From a checkpoint of a small mixture-of-experts model trained on Wikipedia.
Size: width 320, 40M parameters.
Experts: 128 experts in each of 12 layers, 8 picks a token, a sigmoid router.
Training: a variant of Adam for the experts, 543M tokens, 8278 steps.
Below are experts of layer 7 (counted from 0) of a mixture-of-experts language model. Rows are named up (a neuron's input weights, with its number), down (a neuron's output weights, with its number) and show model dimensions 160-239. Each number is 500 + 50 x the weight over its row's rms, rounded and kept within 0 to 999. Numbers have three digits each.
Before each expert's rows: a language model's description of what the expert responds to; "comes before" lists some tokens at least twice as common just after its tokens as in all text. This comes from a sample of Wikipedia text that the model never trained on. Tokens count by the router's weight.

# expert 44
Description: Heading equals signs and blank lines in sports and politics articles (===Regular season===), and sports words such as NFL, player, GA, ice.
comes before: "=", "\n", "\n\n", "L", " League", "The"
up0:523506499507517504493533474554570522580490432473609549440597553512466518538507452504374509464564469497549412411481521501517555589450503499622507502482465501585474407454577529495501444548505489516509469523478427436553551497423544445491477492
down0:467545405620577439478478436594477446495505480435471470539492537497509472540465484430590585500425472509565429448497440568503420412369560524557488569483483486512480495442547417485487518428546445550607508451480578532520481501484479348492512553

# expert 60
Description: Numbers in table cells, dates, coordinates and chemical formulas, such as 24, 12, 3, plus mid-word pieces like pla-gu-e and ob-vi-ous.
comes before: " |", ",", "–", " /", "e", "}"
up0:540571491555463486542555538493500437468473493561527511509520585566533614520375465489485458453449543498461455593555462489554466552435502571550432490564383564478410539458531452429580513506458436520501517445519462529466520511529646526483424435
down0:476505570508511493456426496494456463459432497503494481493515514385432557404477516523425478475485531500416577556553563507452466519526464491519487614490446520557483446473486478546597442475574521541511516451479508571477551473450504550399436423

# expert 1
Description: Hyphens, en dashes, slashes, plus and ampersand joining words or numbers, as in score ranges 3–1, year spans 2007–2008, hip-hop.
comes before: "-", "1", "0", "s", "2", "19"
up1:501490567496489493423607629458496514496398425598510629480486497551566520502565447527505531498471466420447441490499493528455609469490603513490472482510484511508472422503518563508438630477460501546492509520465430449505490491551530538466456462
down1:395467375456513540571541513476563514434518411501528432607470469431486563634466542398619507532447415503502577482577554409475428452351555510542478549460489447549504487560460501543513474495484420495528516482457512481470479456460448557519493504

# expert 26
Description: Numbers and short codes at the start of cells in sports tables and results lists, such as scores 11–2, 0, 100 kg.
comes before: " |", "–", ".", ";", "%", "th"
up0:511581388452556583502535483522433524414507525524527487443513557531437444489520467549394443557505479528567492560524502535460556516453553523402562545513510458518539549547503447496604483482444504470447542440570536543493438580486584415470530520
down0:607423495468457522394433492459461524485430519510555535477410592503490418501497594420488540507456520458492530480563544457425607564521421529531538474542522464577470483548444497568445541482452458530428512479528380540547506527564476379503505488

# expert 42
Description: Pipes, dashes, line breaks and header words in league tables and infoboxes, such as Pos, Team, Candidate, Name, UTC, and bullets.
comes before: "-", "|", "  ", " •", " Team", " Candidate"
up0:511456526490559509400475499583457557456514524511466575562501525518517552538506415493622449517530569546456432508536532559541573522592488525475528591351514577544464579514483506461522524531423493495486444471492524563496552493502391459584467532
down0:491596479338459436603556503443470452437545509498447464535512406555558422444555375555546496471436495468527579522434483395523526500518503526495516592459440592447482438468556510563509516390551522474474408589554424453451487479442644579438414544

# expert 3
Description: Head nouns after the, a or his that name groups, periods or works, such as group, season, album, period, often followed by of.
comes before: " of", ",", ".", "s", " in", " was"
up0:505491545531529551527560417454497494470522474484603494491580471533582443474433492530463463399466550485517539461481505445411459630453467491497526486525467429472428597522541598570442470505514495436525548526555452615497544586468657561466358608
down0:409470532537466523500604451489503509523579606594413416526523537488527571445480508453471421527594492507538421545437466545518435516549406553571418522517553545476511507541469499536465465447444456510404572464439451410462467537541460415527397531

# expert 58
Description: Noun-forming endings and institution nouns, such as -ing, -ment, -ability, development, Stadium, Museum, committee.
comes before: ",", ".", " of", " in", " and", " ("
up2:472474469420484404481539447438522487570475532563524500515564514487448467561447413453491482436647545450452461535599424491575562608396531502487429514540510524543525489545464471450528492517415447437497484553586498489519486508586378492503540503
down2:579473545438551480450576437548578488481578438507486578531477506486554528454535548531480364473470466464549642504446518407426355503558493608567538549518618523480659517429477478534592491501589505499464544499512575408606489550539546615515462568

# expert 14
Description: Four-digit years after a day-month or comma in death dates, infoboxes and captions, like 2025, 2014, 2019; some name fragments.
comes before: ")", " |", ",", ".", "–", "\n"
up0:563603524477598512530564544446516505516407483462525628432572485493504542489505424571548476538480431503529472468529561403473554560583485489467434420445407487541390483488507489423446502503524515580513454582519394525526545524504397449488547461
down0:477500454441599555589461487497563531478535560539372460616570493569472471608450525504472486476474439542500573553546475535412377482436425520453565523553549541509529414577523441504500415486498416470434475417495482540411509533616412430428457496

# expert 13
Description: Commas, semicolons, closing parentheses, table pipes and line-start dashes separating items in lists, infoboxes and tables, such as genre lists and career information entries.
comes before: " and", " |", "\n", ";", "–", "  "
up8:538476508456556498513478503449461497452529458412558503519444523584596468520388550522430547523490518482498478519458464439488493522477518469458543420409594535427468549489488416534551489488485501383486515517530433507452506457528546499461512453
down8:481468529609438600541507446504455490476537527540447480505457504448446490340544486534565587439452508528437407449540497536553439540482457597545532531505448471633543468494482393594536439474522532476573556495392566418494519508516536479521429421

# expert 11
Description: Hyphens and dashes in ranges and compounds, opening parentheses, heading equals signs, and word-initial prefixes like un, re, dis.
comes before: "=", "-", "The", "In", "1", "0"
up1:426424438482520520553526434475502415493511458500348542554480491515400523504504481539431529620512533504448556531483439461423650479563521543516430444502415489461490508560535468495543526512528476492523444444574522464638534526496554491546471482
down1:470452490460476494447526557467445465525467516408473514504538433511423419492507409560486583549491523526430456457503496446491468552507567486522495446448530545497517524528471466442455528504456467434465460520438556535448526510500487481483599442

# expert 30
Description: Words in time phrases after in, during or from, such as "the" before a period, century, years, 1960s, childhood, tenure, and month names.
comes before: ",", ".", " of", " to", " century", " and"
up2:521523543374426507450513457545475564492490514544562527540477512524570497478464558462545502584623571555540511506457557456512431432457424535572515619495586525507477481530475496461465538561519525416521520519437454475459502517439538515481492544
down2:524465487542481568392525507472462531516507517508521473535392478485580484490534561556475543523479486529545454516573569429527473508426549516505584669592556564436467467415454456507487471454504634518556495466558493617388564460494476561510439441

# expert 34
Description: Closing parentheses, commas, years and suffixes like -ly in glosses, dates and lists, plus Japanese and Arabic characters.
comes before: ")", "\n", ";", "–", " ", " –"
up0:458462542412545499385467483602445477530543484506450558512478585419510552575591495513517516535516533475539535493439396500528513412540499449441542530510461466466574511503463590360560513477539500481493419495515520445566495490489444520427439596
down0:512428419539512453537472525489509529415420584533477498475464386504382442451494455486475528513490564490394491611466578497452570551431503496534488475481544425453503433455479585451482479496530564427485495598471490496529493453548510465449503561

# expert 39
Description: Digits and small numbers in tables, coordinates, measurements and infobox values, such as 51°23′37″, UTC+3, Range: 4,500, two species.
comes before: " |", ".", "|", "″", "–", "°"
up0:456444464497490457518551504415551518404487427509530571455556565624458473482553514530440433492532566576558421494576490540532587555517531588521533498558381506441442503430523509462535528366424491504518503511551508535494496493534454539500446411
down0:527506571361508503547491542495407551506498542503489465485499492463517538615532571469507488492473506447498479513511558572461418514509568499570475569574523442572477427509526454496487547538513584483403477530527456614522493513388552375519449415

# expert 35
Description: Word-final suffix pieces, mainly plural s, also ts, ments, ations, and the inner piece ti, as in Costin.
comes before: ",", "on", " of", " and", ".", " in"
up2:520503515553468550469522542539499508464504486555466461505423464546445609496487501539458544375418488457409511483545495485421619435486462497411491532488573434463471485442498626540530510472497507656515523651563473572530492464503540502600443491
down2:443515496466466398650449513405497479525500531509474407481494467545591445468542509531463459472504480455517520475496463472550478512524440588539457540437596466500574478494401467552433460440594484556550472483561579485529557402489413476422474514

# expert 41
Description: Letters of party or organization acronyms in parentheses and the digits of years, such as (PPD), (1929–2010), 19.
comes before: ")", "–", "P", "19", "N", "C"
up0:502524450529477470477430518537514530552433456515488511531443521502440552510526477483464500494450514485542536445552529423405512494524490495463539521496375451434505564477433569486529493464532495485456440476605499461527543471540456545456602494
down0:558435537557501478580480575558513595398547558431487551521490454506472489489410457504470477487527536495509427522420568508569497446481513492511573540458530541557536530471500462446499627545481537448502565500478498476455507456571468437485509553

# expert 4
Description: Plural nouns and plural suffixes, often after numbers or quantifiers, such as four children, 62 games, many friends.
comes before: "=", ",", ".", " of", " and", " in"
up3:426489581549411569534417354389540511463567461401580531520519512489435423527506507447485469507554531559512592543438474476520456508472513492460443438484531422511462558400381533485532543512436510530463470532488490442475547547491476502549527480
down3:513559410553455478559527592373484537493497539510461482555464520551404446567434557485520478569489523433571559498509513548521468456475499498434466435564502519498592479429432443384513553517466470421449577524491567482537555452517446460406433558

# expert 54
Description: The middle equals sign in wiki section headings like ===History==, plus words such as United, served, List, West, Great.
comes before: "=", " States", "See", "History", " See", "Early"
up0:533464643493535442483538442602527485514470590475500529538453533464601541459519470493478501420482509555369455313518431569427490477489469456486513463405469461589520557526633579395580477450572495472489423509508474487558499439426569544536472529
down0:543552477427498452426457517505470581547476492492506443520525446493498508292575522504396505495576464460503511561571421520504515519580432483506471489452519552496542442450493597477541487475429486506526477545591490515458477480524398524533593522

# expert 57
Description: Closing brackets ending dates or notes, as in (1888 – 1959) or (aged 81), plus who, which, and is after a parenthetical subject.
comes before: " |", "=", "\n", " is", "\n\n", " was"
up0:459487475469554522455402484476371502521490463480429432516446453481502438471585440552566474516481552503562529499460495599423501558520555488480512519561521500578551534493407518478581544556536456513525460529534452479443525510484513491529527550
down0:493460475505497502442502488518582513481546531499568457453591528551529476319632446558472489558592435439441530461452539504514569555502506466495447574412515524519382537509544451506472503549387420572528476432539557549514384505479445540485425497

# expert 37
Description: Prepositions introducing a phrase after a noun, verb or adjective, such as similar to, criticisms of, during, between, within, through.
comes before: " the", " a", " his", " their", " its", " an"
up6:480480512494522571494489551461526515488519410484459515486557509475532437502458637587520483378487397504418378522519480499611452507495559533561559525488554448522507450496484490492564560480509532501408475543562506478483542570408495463553510503
down6:525524524522435502408548528645512592497498462494362498506490465526565603464571542567538463555551484469520540472490492529559503430465652459449434555500436481396519546430513519568527491448478594512469515532503462519522505438489541522587468438